Weights of a small mixture-of-experts language model, trained from scratch on English Wikipedia.
Training: a variant of Muon for the experts, 526M tokens, 8463 steps.
Below are experts of layer 2 (counted from 0) of a mixture-of-experts language model. Rows are named router (the router's row for the expert), gate (a neuron's input weights, with its number), up (a neuron's input weights, with its number), down (a neuron's output weights, with its number) and show model dimensions 0-191. Each number is 500 + 25 x the weight over its row's rms, rounded and kept within 0 to 999. Numbers have three digits each.
Before each expert's rows: "mostly gets" lists some tokens that are sent to it at least half of the time; "raises" lists some tokens whose logits its average output raises strongly, later layers aside. This comes from a sample of Wikipedia text that the model never trained on.

# expert 10
mostly gets: " A", " E", " M", " St", " de", " De"
raises: "ce", "it", "ull"
router:493534492525443516498498557473492517540478483552523512522481559493511511492515512472493514493530496460523499519479534501491525495489518479500525491518516484526477526494513446525515514519521511535479491514481531519516481507460516500522502520449461505489486503508528548491527541505492489518529496515492482490513492453455497470475496517539462500506523496461513488483497534495490516461465505484495488485474531539501525481523466555514502495444525488522481455497487468502480486478473439505576488494520503490540538501499510477541492456484501495483437500512468480497534528475464502474
gate9:489480508485500509494541485492475492504477495485508443468472488517445512449504532500485445521482513524478488506507501458500438473457523494521498477498456543469546509501516501513506480511457516511519494547531488489495521529496506487495485492512516522483538520538493541511520506485452520517506494494504542471482482520459496500503508534515525495496457480440461542516550511510507472511517479521485483505501472499497549478520521483505480513477476476509497479469507529506530506451514475475520541484536501550546484500556562527519527513488528513453485469492487510481507506522474533473
up9:493538557530513486485502506493493471468484489466514517525511548504454546521538479513515483517470503522500580493506537511518517502504522522510493508504539512513507481497519473485508445454496495534553498487480476499511474479520525521492504445470505528491474545461487482524505491497527502501532508518525525481490459537424481520502528497520523502545480516443494501485437495414485485516527502475474467493482455494491500521523484515490506453450494504512475529529481465475487481533474500503538500472517490497514476504520494509463485500516499503493507518537520496505493481504509506487
down9:491479518498473530503482524519525474496477529457488488493509490484475498471538519483459510479518507509476513488486484509517515490526482541528531497491471458570531504523519487514456482492474490466491479499506488514505488498476494475510498523479485452528525504536451521495492520539477510487491492494489513489513471452533477519485499482481532489508502508451483442501515531477499474488476544478486475520504514529454471462495500479532553516523508485484446447515535530543506516472470489457472497499494536464500491448492494472526476433484471527540461493526471486514513525523462474533
gate10:528511459531475448496507539492525521517483518501481483541522507513493530510533500516469508496497546484513513511509522476519486497484485469470510463503480487539488479441524530572486492513494543506538503429525533523537495445474537511527517499527485523471481469472509487476492506499488471513487459483479444498503502503432503507489497511506523529491528515496504483483494555513469498498473576513510471479484511508482504454496518455524472505506461486530488488523479464555501501494503495550480499523508508490486529486521498473481489469458527493535485466507503492520476482518525479488
up10:462483460481539527509495525497501495487479485460532518474539522504505527491484544464521482557497488461489509526504545467542456521471552524444550459527473511520484484509456507512483509529473535472491502482479501524481508506480574468458474514509491475486483469478492523493487493494453480498493510555524483495453500478512478494471531479523502510502479512512519515475497552479477530499477517504513485506482469509464499476453515495480490486527492503525501517489494514507519528481466469521491505467526529471534515446499507475473505511566518489492490469490492471480521525493528539484
down10:453499525487490547499497488528435482501489507470507503507464497499516478504455517477510463497567449483484510541497508487494506479479532527550449525514517512465528537502495541479488507503461541530505489463492509549487474522535445531485513502520514523468519497503495512466539514506547567503509501504458506492530525518487510539535492531484507505521525480484536489514502474489513497505524501496491488466497520510439531535473499506488512490521518533507491489502467504459512449535524506447520496520477495490522505525544514509531495509523513495490485513444520528502516542480463513512
gate11:482494498430533521526508495496478511541519484529513498530475543480539519467478517542503451504481495500465504475526524510500421468475510495468503504494534529503532475505472473536500510490499514488473490510499493473509497535523497507502434456519515522518526486500561501507529498494480476503532546534508479518530483496447530530496472490556438512512526531520519539503498460497504503477497470491479551511497503525509489492501460554470530509492503496505520520527529492471473523489501487513497468499485528499518535473455516510513518504526528482455507487563492509498499482484474483524
up11:505487470492477487495500485482506499500457468504491463476493475482523489536503507501444520517494497488473511506497493458463496509517468495477469484463531512439506540537510518495466498455529473530536520510475509513491489513487536495509435547483469508497456481533511464467500454504462472520489488573517445497534533470496471491498486498479513482436505466493473526491475477525540523565521520496507471536484489507491465491484509500478507518517496559486504487528465503496427497508477482513486503493502509508491506500515489487504506491469499470469532464494491488514525551533522534501
down11:503474517481516479463470499494528543528464488512470496480483486502554525566481511504525496518468481527473494504518523524459496475504488437517451505485448507509491501503489507461509509477523513501486491507480525529469500460507490483487479488512533485444559490517506467511478478496529526488485511477481446507487519512486487519505500497523474476532510477515496474455519470472478502494513489445500526499513512502515487511483559515505561487486514500527459485502515495467508495476447469491525458527521504508492496506462472538494530436446537508522505500526497466440502482501463519490
gate12:496513472483496508518484486483557530465481514506514540503467527517499461505528489520500524478534492503454503543514528489494506469461505457519449531460481482425514518529521483498493498492512483504523554514481516530493481476508511549514470450502481492482501493486532514445522537477547497535460528513490504528509477509494471492507497459529484501469528498537500489508496548504476457483472458499498490444519509502523441550439511492523481515470487507539498472503472490513474475503517497511482519469480508506509518509503508492534514544494485508500482549542453488484515488476502519508
up12:492482522462490521531509505483519491514506476495531497509446487475457515549517534491488494513528504556509525506527448520512516497519486497498538542491498508533482516474509486523503485484475503445497473502474497481496506536486520543488493481499474541492450516527491517533483487473486466478532519514462455522531488475462486499545528512478535506467489490449528478500486478529515461467531457561561505496452479546516490522496489498505503516498517495510528459466505486519495499536534446485552501472512514515517497532512494489501501480481509564504492484474530499491476507556478507481
down12:513493520491480517499516478499524473490514512525526547497507482483528486496512488513515457469514529455488511506489538511510522472511496485487460520502498507484490477467514530486461519582502499492532480488506505506515521480527530495453486516532497498459521508490494509482519523501521531515490492454487523483540476529469441508523504499500520515476505444470455502526481452398495504486491517470501532476545514528455458518518483480526520459517525544503485471510505479516482478503480507513515509488487533517510520511506499466499533525457536521510501506478549506468537498460476557472
gate13:505522519511503513488554492478517507513505522552502511508499491505501488493515570460536468520497541506506486510549496445463438471484497525491533491505537457474491530455476485497503526532528497459485471507462511484492476518505523521483493538506498505433487509495460521520515468511460518517504487480439514470528497484540515493500507489482474521506515503533480506511479522515529521552531535499507477493508491491493519524511478535499531494514482504517454524507456507498469520486495517450468516544521512534487459496510491493475471531529512471572482487541468469496535517502501515506
up13:508492501480474537498500498508523518463492514435539515510477527457509519541539460493498507473491528530467496500502498472485503510495542533486521454483519476501474481475492527502532411511474488489535506473501535511512518491466546511566509472462514469534538530498499531503529517531483504522519465493540487514457489466487518473530481474513468535502505515488501507519505501521509528550491514523499491527502525505496491492472491503525481456538555524491497526507510536461496472504554531535441502499490490493461525497480467483487506487509548517523504482533535482505510502512461488506
down13:482487451473502493516508530482484518483462512503516505467471480513512488510477508457435484474477462475547512481459490490516485482515471493481502496450520545465511475493495500497456476480440436483459505529496519491520534512448540512520500521474510495473524513504458499515534498488471460497494501551494469540455507522493523508512525469484484490524518514454488489500514520507495496463502502518508465497504490519475508471499468506461485484523465526525473485514549548493517499495508499487496524446519530405487511510518479530486527498534476497511495482504503481460537495477522513505

# expert 9
mostly gets: " P", " M", " E", " W", " de", " p"
raises: "und", "il", "y"
router:489528490496487495514477495497496507506496495501519532574500539538519524500522539444509518462549513474513501518492499545461517470538491499444517530518509490534493506523514481508485501496527522529493501519498520521497521484519495530495527512434508532507488528488514487461532542496483521493511492440494502490521515462444494519493521504532493467478496503499471538518540502465473459464501523487516475500490490500481501492568497543502485523455481491513457518503483543497493497493478446450503561529478526469460491519487524539532486514473481529486516549487496501506528503491527478480
gate8:487473553469510554510530518446524456482497471499492501471489505505457505506459565500488541525518504500479509509510522563545479480502484484504498436537493511528515530538522496486523437452460521531500518509498536521525493540527478521487504477514553507459470521480483509518528504502505497504535523513474438481522468493543511496466472525505510512487504511505507530546478483516469467508482512538475484476526486457457511524456468509531531485500498500534476496506538515502498510490483537479493517501496504467483488485507500502524499483468522520476530498522494491532496530514493465497
up8:509489497436509468498522486462536531546486497513492503505495530542493484486518471517514535473480550538520462513513497494457485522462512535524427475469488495509497502483500535476520499528532481523473454515532510543504517507513500522524483511492555502507500517503552513501544491534478531488530508501537521508522457523491431527515471536488518502514498485546487477498521496519516499458466536465531524489525479497476477506518548551504486520484503496535512510444498531519523470501558517485505533490488497507476511485510483483490495493555499504512491503528472464502511514539511506522
down8:506452489556517508554519511468434491491461497527473504509464521539491504467465497505475478511515542520530498532515516510531511479488521495485496471498507486502517547472545477488560522494523465499517450491497497522507472525552489471482529499511507530514522515527502539501537499490484505481493522518506493481479547552498481530487490506488506503541524558522456474525518485499533518478519523524518521513517473507534458525493519500504463517526478537546470479496503494512520522489493462498505488466473503544521486482469490509446531515452526532517474517536495474472502457486500488498
gate9:461506461488517496504488507476526496510484488520528451507473484488528493470496491542557466509534519497506487498475496487479490438517513509511531522542514515487473516558530477525502493498471429514465533527546465489506515501484496497465479503538479525518514505506512543484508515519489480515522484525497570480531506471466467485494467518507520548471542520466476563507499484497496472488551478502519482471537511473547502502506483507515500512521471512464494486491493529488467528532493509522504495521481518464540483488498512490475516523497476489549461492494523515507530459499523541555
up9:526497518501531472495495515491499505485482511497516469469480505496485490504488504500512486491554518490542505451484479485514470506483505468565530491519436466474505491512517528507493465483470525532509536434507541480513523526481459510518503513519505486518499464520478497515483495513494480448489474476495523509531493487508497482446503531516459503486493535525512463521559522491508549573489483516496528477517511505499485481462478515491455471499479491488474464500579553507500496522540504488536460511525532544518500503472517508472512520486524489505470487498575511522477483505507500507
down9:516526472509478528479505522522503458490453489481493521520481537507507472513507506500529528453521537534507485546481467492500525547538495484496488499466518504497472499526472489512492493537510457559509467519505503490509500506508568477504509495432508486465474509526529503519537529499473512476521487537539491500459513502491476513547530477538477502515497481494425471514475501506525481499488557521511486490496481530481452487524520464512519487468494483471510498482500467538518510478451511498504501450550490504544503507489457524489486530509493520519502508490432455508520485520477510490
gate10:469494466516480526453518570488515445506487523496478485475548521523506525522533487493506512505472512479482510488501484508492541507500512498500493488534547537538537530484530581516510497476508491500493575463474484550463476470532478484514473476513525521513471497486504502490569493531500461470492551523485503469475545484497528480526542497489516519510495502485484524507484469487545470473503474497518453512489507513456492517477464466518458523495538496467487511478481542476491477507476475511545476498492508508489518479494507514513505476526486474475509492518483481517530498507489476470
up10:563527516507503499452527476512483485493568498497492534455494490536487477473509526491523494503473523493435532511472477514520459504506497483466477522469482524484496508504457502533499533470554515469486489512526491455512509494487456501456477490490505490473486493491470513528492521515520535525494528518503446502508532508539490536522492475472527497527498460480543543488496474477463486489503444501506526493484507528523521497509487491518471495473508494452508472469497460506445479539477517532512520457523505536504539501511469508489448453517467498457490478497485512500476503489457512499
down10:472485496482471509536533527445500509498481524502482467512492476510497490476569472474454470444533519472503528513563491547552554498459535517497499473485479487516526494474491490521498473453471523482491507488507525516482512520513454493499507503482487501480445520509490522522500494507473497509466474531508516514478508507531511503501488515463495498474517514535456516491496506478527527526510516483473460497511485474495502499468500469502505521507480462490458475502483556524530468490493518523537467519527516493552545518522503530511497490437479481538500428486496455473498509518490493495
gate11:529534549519500509444476552515518517530487497490500490483488554487477477559504503483512504523479505497484504466479524498499475499513497451505459575496512476476497501466462538519501482549486521519524494507519504573484520509501459501523504476513484493500486447490466499530499503489488456501524458493487577467506479497550513532493504468485507520500496453487533491486500539515534508523470478496500479463500484471502473536516485497535516475493540500536476491510519490520457525445466476498529507517531500491505519553495455485508496504527501477481498500510471533489495472495503495467
up11:505523485477497505498482461490532491496501477486484535493476516484467504538524506482498446484522501499483487525459455459530494551527503526465556538508522441487496571456490525479524504473529551541542466507522548531484519508475504471534515520480524526511503520486524511502455471503503442480475490479458518512484513488484472510518529501482471517511484529471439484580509485496531555494461496476555498484503486474482469550496512493493513521523483497530467511502511513488475501515472505504509474497503474475485504496479488513476497487506519523497511486471489502513501531525494493479
down11:514467518499501509532532541477501456494514525499519462492524508484503505510528503496542542478469453513506481498471486478513492501502447497439513546516505531530461480496484453522501465485507452484522485504481493527476548466510506521483541528480479504518507506500509513533514492500519493528534508482506487525486494516497482465538487501493531508515516508498489496498472503495503534530522508448487504473498477457486515475494494516455513580499467487540518553469551506499496497470510461474493532502486540539534466508504541498495506532526442514548533521456478498443519466500484505495
gate12:511509554508538487503495498546460502515529478466485488479502487559490472497476508526497532500481509532524506521461510528502513516500485547464541527469495487527475535513506427512492513477508510519495489502483441523485487518508510525476517536501514483513481533535544532503537488518503460482489483541507510486511496536513527565496524526529532511498467483492488535515492513518479466482520516521440438491477509516534469514497472522470458520473513524491465521512537490533486473468493497495550502506501507498511516511485515526524500542557504504504476508493545543512519501466549485484
up12:509524537537488491556503534485513478505493500521481456545477509461525454512478505485520506505514514457505487494502478514492516483486539512492494500500475491529432486528480549540494466474465528489539524462495467551498555492507471515531462512567492533516515527489480495479496476468511548516490512495521473526509473521478492467534498498451482480504454498499496547518490534499518479468455507490552503497517480446487524531521507538509494438534500467499468505512520518469498503520514476488501503488525496504494510504527488509507524455475542514471477508514504464469499499525521473476
down12:499520535536449486528496501499534550495464538486456529533521500482510532478489449516542474469528491481495458487476484563514498543472509479491529540497489487532556436527495495532497494535503503498509491500498450506534514528510473514484535494480446491462497514478526530462546449543496555488513526525507491522496476535482503527501504448539495474509477516478497497567509500496493481512493525457497515483524513486496511525485500526515493499494506514508502499544507486520492487524505501482511480522493512489484468479509518527528480469518513515489519522479543541484529458481534497481

# expert 11
mostly gets: "\n", " a", " the", "|", " |", " The"
raises: "\n", "===", "-"
router:507496490464490449520531533508498514491473479517476515525543497544514532555508512464531487473511522513544486523515523489501521467513492510472507479529526478504524539473529458487482514533533538481528505465504547509458455467546528504505485572518461504459508503478500513473520489469498507539502500509508488465501526503506487494510471503491487502489516536455515504562492496510468495493471525485476498475443473528454482495478454534488497510460472490495498470471457492495475490491511517504523487476533453499529535496528491499523475503510535521473538555488501464504472495523496477485
gate9:490503500439496500530537494508479547498500541477540537520503497497522506535455501509506546493443548506552487530504469480455500500538516452503541497478525465528513498522535470476495528481487516482516491485514518506500490528486500502507503511508473540487528528523492512490495479477446471513445498508526524501423494498511521506484542517501497520519500472521508449470523520483499509467535510515492491473514507519469509469527470505474538485522542471469496529514445468542476491496539547529524490470470518518504472542489459480534490479497484491509472507514542480480526492510511501493
up9:511473509512498496471493449524511497478497476465474502515525516496518527481458489456485536495563529509479500476435536525463495492512444481489495498491473545495486548531525478527495465475510465509537520553432475528480493519504490477489507472493497507478525515482482511504466495468499507487477467497526474515481484528527496490518509493512489508486510481505507503522523530483433513495524490542452471485476469541537517513495503453536472483478488503463481487504523472535459512533505495499540458479493482452491503502450503538489542525537501511498493544480510482531501501495499529469
down9:516568486479494491474531538481507523494514518452486493491468457505497510510483538506493484511465486514495515496502492495515486491525448513485471515454534499481474491512516451470493512494452473505466549487522531513512487484467500516511468502443501478459537470491452506529495528524474484533494541478513558471535494474507510517505551500483514518492500546479490516489494465492484503497524482486456522513460520526494505529504544526489465514495526500539482487466480514490500524504525484495539512473536547476489562472530466453542532505570501509521496501515501530490489480497505480494
gate10:495517502556521513501484554532558514496509563477500508503488516549553553537498513512480517509478460496485480475520474525461504502457464515460498507509494467511454501466490523508510492505475507508510508496518543488512544472505497481530503522453539492471523462520501493518477490492453492473511490477520460481471510432485463496500477509486510527472516534485475525511510496523532504494485498510513494462480483472566521491485476476529521504479502551482500473501531535471477538520487495487493506520499492494561523476480460497521497460490464495539523519494512472486452485526508489481
up10:526505456464511513493475467550483531457524465478505526477502527515508508469517522492562473474529484470522455515466495525522542456519520543497538538506487479492472483481486498437507511511493482522495535510460523475475448453546474501494524487501482478505504485481503525501494526482468532475524520502476485523501493508482558548482518510489452516484509536520493509520486498503472451497504497480516491513518491488507480482476521492508498491491494477487492454527534482440521497476531547503556493532470525521506527522484481490514509519523470525518467507505497508530491514552513449526
down10:516476479458532489479546509493478466479460477530548544465464504530521535465514480472554444479499499530521470484493487482474516493513515487514455493550495502474498456492495516496479501469504544515461511493462524516495460493496518488484534503479493504470500562523520448491478512530518474471515518498473518487490515495454487550512462520532515529514498484501494494515508501499488529517510580508509494449513510466497495515493500517474494497516479533500507527500500482489509501472496470472504473540505498552518471534483432454481505518513503530504462480508515473497514506505480473550
gate11:509509507490494484485506498502450528509487467533483491490481468509480510525486494516503466469481485534499497515553508502485532515483547496529484486497492491487509543471549460468446486486499470480521479517538474519474456486510511524512496473471535434422510550489519502459496488520528527492479479506448474484476541514495473474524501494474495517488491520473500527505532509478491534492442537517469472507478470543527483517482479474515487539501556486539481551497499478508525480508505490516523492492511505527535487508519538474519510515443488510484488528521509516503481499461451541506
up11:493507513543486511554505537449488518489476485477522538535504496515495474509530532499471486471453490520553480505494481534507475516528472529479498527516491478495515530487506488448499540552509484493523471482500542547573504497485498511506496521485461452496450500499484502500481541471522478531469471453525513499536472496471493507430466498486528450496497525500532468502518480564505494510508496472542512507527511488485523458532501498505473504524476491508498512467452517524548502492527454483502514532489491546494500547497511509505534514495520501513540523492511493480502520488515508498
down11:492533510509482500469530515511496478502477519501490499491529452504516454495509530502454478489491487467502518485479522450487482489497475510487478436463515515518513471465495521458487490491507486509502510489533482475468524471515490465488452487507556504516528421469465459557550538507514491490473504489484486487473516492535511492481504484490475512502515494496524490504520479484536525508532457484507508506502489504503499474503508500492480478490510475518479506484484521523507482493485535569489481517484493428551476482510463508474497429470485514566489492565473507544521513491506506529
gate12:511474486494534535493538509510511447467464443483497502494493532529466507519497506511509502489485494543501468521457452541552501438492508511465552484521563476546531494432538525507505492472518517473511499448522507496506498469516513495495484483510525522511505504511525481501524481468506527481464474461499500491516536493480519465489522511495490514457481529489538493516509505512495518526509529521508463490498489536490478495519479522532518520477479460505461489505503486480526495498458500524510549512516461490485487525513541480545523488473483559514524517496483512522507505565471521530
up12:504504485542483498477512502548492487506496586485520508487498501506508532506531505481519523466510518502484498481507509497490490498488505488530531514492506495472472528496481475527530470487514510524532482532509469504556503497455533482523522511485444494493495484475491509476482552514527467493464540512487534539492516454502531474508524508513492446449541553507500469485514508500523471483521480475492530473484489512486442433485455453494494481544532496517516483522484526495498526511444499519493485488532500490452504533428530527500487523551500515500509525466512494478516492489502465498
down12:523475484476488480534472439495504441497489504495479472469470474500485474530507459564480550481482463494492506522497492486501509491525490548499518519499444514537490468544542494514515501516481524498487497481523483522537493452485492487495528524534533478503497532510499523483531480461490508533519504463469465490484511474483484500508516499491510531473491524477487432505467483474547527499506492474480488479467505526489506443517493458520503459503472508516484469541478461478501481516493463476508503523453462510506529476542502428501495521508541527500475476489519481492500451490500484483
gate13:487503495456517520519536485512459480507507500496481473489485491478479471480498496530512479493529501543514496495465529530504492532523508489514467442547535558524464478493484426503529552522491530527479513495543507536511502492481501492503486507564506483505522492506499498472522521488498485528493472524495503496533520542505545489488489494534513484454497490499512497462493539522487500456492546520493535466495540527447480474487411501508491501479514503518521491533497447503481507483489462526491468516450487523498483511453494515542485495526522474467489499536508542501482483523501488480
up13:481513486505472513480501506519466513455497515520507496530487472460506532427529524491473473485496540515474489508507497493519519483520517532474483515495478499508459494517522512520548497515487534492534500541502523448538498470518493492511484457548552514465487490491521537501459483503537461535510481519528474471503501482477527495489452490498517500478477489474535469534487495511502472532520453479533497512457499511518494479506499509477488474499459522541477435518452557480494518510472491474487487473515534487543503488514568533535490508477485522472525509477522467534507506530511504538
down13:446514566492467526468505500546506520515509525538494466539504482518541512501521512485507485518510491507491507504492475506504482497476521505499506493498494482520511466506475489538525477513437545519434515517513510447535522459502463475510477488495513448490476525531451478514539500532504510519487493521506523460515504506530535489476501486511505536504488476457505501456489494472503517450510501466507473513498543506467510532487478512501551499490504494447471517479469447470487464511472488502450496485518487485486468479511560498509479510477525473504535509489563518533521513501491510457

# expert 20
mostly gets: "\n", " ", "|", " |", ".", ":"
raises: "\n", "|", " ", "In", "The"
router:514517498461512466494538512501506528501519499553522494484525525479502467500507503522466466493480537506510444542533493440518495479498475512510550456537481518439513505467516479462492503524479505516491472473503504488469475513506503503467484502516487499507531495521531501458510495483473536501535495481551505511506525492498480513514498493528511570479523555525479516459529497517460523499520525516508493514439466477510506526530484546526542504479480508485501515443528526518480528523520517503497480515490507528527493485488495472532455496482493469474510558480495518531443481550501486499
gate14:510551487510515493469537506502479520486508495526502534485456490477536509517535464496501536520545464515508492529483519488492484493557478502504481483513501531497508492454501484548505469530522464513494527488507503453501485469517527533489560512466477501482485509454500481518508465495520513495534519529498483532505529489465491488515461539496507479483495500532518466510494494549451540522490528507527483502470474521463488490476519494547500458476458494472467496491511480565491474492505471559492479484476468500523494502548527505529510517534528548554481496479504490524489450515481471464
up14:549488520489513493519472518510558485459513529517465478479521535542465451546499550494496538527493477480533509527480469539479497458523508485498526507477498496504527535529476494482536507494483478503483500474506485512454493485519501469499510521519496530476480518440497487502529518453461476521497533468544483505492538490478473489514509506489481500460490489464508462492499530480483535503526483502506439478522461495512517494497533518548461505488527461478470454519517475488533515502512471515464544485497509488537481509513496520469479576558509503471469490494492510502505511487528509491
down14:479535567488490513466505510447506478519512503501492517495508535481482498462446536462512511517474533496539501525532504470491479531531459491487528475517466504509485523488501523510536536551510512501544481488507518523454518485513483506496472526460492531493486497503469480495502523504500509499545495511533535538478524457509504531528522507542455513487495472517478447500507476532516494490459522476517502523465453490480514522509520520538520501542500466544478483478474514477491516485490522499516501589504524517533517524545464539482510494536507487485532491528484517475541509501486469501
gate15:495510517503467497509513560476494512496519476542539501523480458463521473507520489482507504541515515502511482461534497543530473507510489494519432514473480469513527537492456489492510514462518492441506535496478511516534497486512503479471509572493458530501492556514589518478503511490514496517492518508492477518508469514531452502522475521488481525507456496467448480513500462502501505491497501523483498462508501561592494528502471505516500499511497500490508525480521499515517495546523492496491503503500483485505507514492510507514498538518504468504509523447459497475497511473471536513
up15:475500534503480516487481510543521486530535547483530495477469515495501515506495500528476524499529501466512510493432488537502523503482515465520524503489512477490478471483491516536484489499470476477466482431501460515489537483481466479511508499521512499517438460458467448514538501525494494499527460528478502525494506496521498515492464525511500511520533515490476514517516505493526499528520464457493523505453447481512549513513510445524521519483470486492501470509466515557432492497479467460476518451526495507526510483497500514506514501504459492541506491535511490456521503460527485462
down15:519518485520490468530514502513495511516537529520468464493531517493518488517462486554500466479444514490507522517505480494507490488523483493471535489472539564548521514541482476532506469564483546486554518454475523524519496517459443489519487471503458540479516515500483504484534481534469498504490484519509497524495474487500482495535492499518500551528487477530495510518483485498485541506525456462470478537472514515512497482502528482503533462474504530500475505546517502516499498540547440496518497504522488509480497490483485541466485506504514498510453508493478501523438496491474475473
gate16:502495500507499476481490501516504538507481510487525496498471491480455548466521481504504549517545507489541482479484527456532535490540468490473490503519493478503498540512469482488475477468488438475550538507501470521497466463479492483487464482524466477491539488514486488521519513464506481499487441514493506476501492545453506469458509532493510496536504535514516511461465535503488550531443478516526508495531519498515522543490474490473512450465503520473507517462526506511521523535508495499495457497516495516514461503489528499481512467445513473550482538459520511505492514478513538493
up16:512505539526500472460485536482496449487494508493504496483514523467494496507511488470519454523509491471476477505501442505474519498529524503497545497462507502471507465533530500512524505488532514568495509476477504551512492510471497512538498410475483509470495510534509485443457469519522516543510504506462495547484495460528474484478480522520501552474456486519498492526488508461464487510475493517516477535513536510465460485498525512500492501504446477489519501515534462492526483464504455528510470531514535490490508505516553498520466503498482480518472489494505511546462494494513517524
down16:473519499444513519523504459491483498493526489494526520488512456487514514484498521470498497513488510482485507500497527513483479475512549480546476494501486493541515529486502466490494523492447492490479520477515487519478472496500537511519463491466484489499476513458505510535475464530486514474470481473526527471516485448486492497479511529498456489555480517491518513503503481516511486531493455535454515509468553544449525512549500536496566521518473552512525484495469497486513499480487513554530481505456490495530479489508514506508524485502470468485508434506485545500451502450515509549
gate17:495495420493501530533494507491516533464481508475471462494473460460489524529530497509529510476500455509474489504521520469521482528527514471523480524504518514515479481522502510514507545572491468481494503475469479544506517484532512528499511498508554510519504547485524532549563484499514472486508480499455495478489520515496526438501508546468510468460551528460520482491500516538477466520475495481482461471514537519530506490488485501522495496502511504477494504487462473516499491475515512531491509516482527491484479497493499511531531484491440481495497505501479465550499473527463454519
up17:522529486489505478512509507540476495466508506468518541491516542512546453457487481492504495476484494513475500496529510484478480472516512507450518494504522492521459506522536482498507460526515478483485451485516539511485483540526517491523500505504495479503472512489463490512488529477471480466540502500564539487494517526491469489546487567505478486478504510504498484517491537456559520493461528507501497471503517507459523537473465464528432510512542512468471541492568500524494489508524509513474497466502482466486519504559522530496559483481493497519492492501511473484513518470487498471
down17:506503538499501475538515499509512504495521461512483507511485533482465486505488489542503502508509504546492476508487507509441523482502504525450499518491504453507454476506519498556517500566537487488467512473535508485503481547508493486505524453513454521473511422529512480537525485472474503510496519497519497504514498482504575507513467516507498478505531466520477516518498539451487503480496501467488448511498558507485473515496509469541503524448468506520491539493479522484499473459469507497552513505520491470464490516460508537524523480503512521548476450482507476499510499481489479523
gate18:465523452500518468518557533487459536503498468464482521521504483532524515489514480477548502488505474460478507509494521498483456503484483462515508478534503485485465526452476481481490512482532510517543520488507547460448511481497482531466478504515466458515487482501535490501503512473548504522529483495472502471517501443451464482498457505496502471496506535478565526492510483467514486498486482514516484484529506547499470514481534491479490455490487503512449506503461508478517542468519523497490490511556522499501532530509523486533536513470511524473489514516486551497484483507480456488
up18:521472505495463515541501522523478494529499516495512523491490517522498483552537501469510534478486497506536498486496504525518495468543523492474470547504441529513492528468475504479445448488517476521515513475515477444498502529499545517531493517458520518552496461495529515515514496505514467476495469471483512478507514510471474493499481503528508534545483505490452532546524512531495490474519468507506491477467472501485511495489462527501547486475494464530484455493506511466532525487476471535511563518481518481509481526524480505502484508452474475534534455481516494524488507444484482465
down18:509480523539461495533488487488465500499461500480467549514545484513509546505534497476535512472476500525495510493500530562493490493515539515519517511514497496494496521494519494540494528465503477511532512524562491507489510504525513496521476496502534513504488468461526520526521513515454525530501550518470542498468538512504521515491492496496509439500480465511477518461527490519508491491482480496512522498527475495492496499498526520533545507434482503475436487500506554438459466490496499509501495439471523470521430496523526494491516477512495488491482477478459463494523510482508453485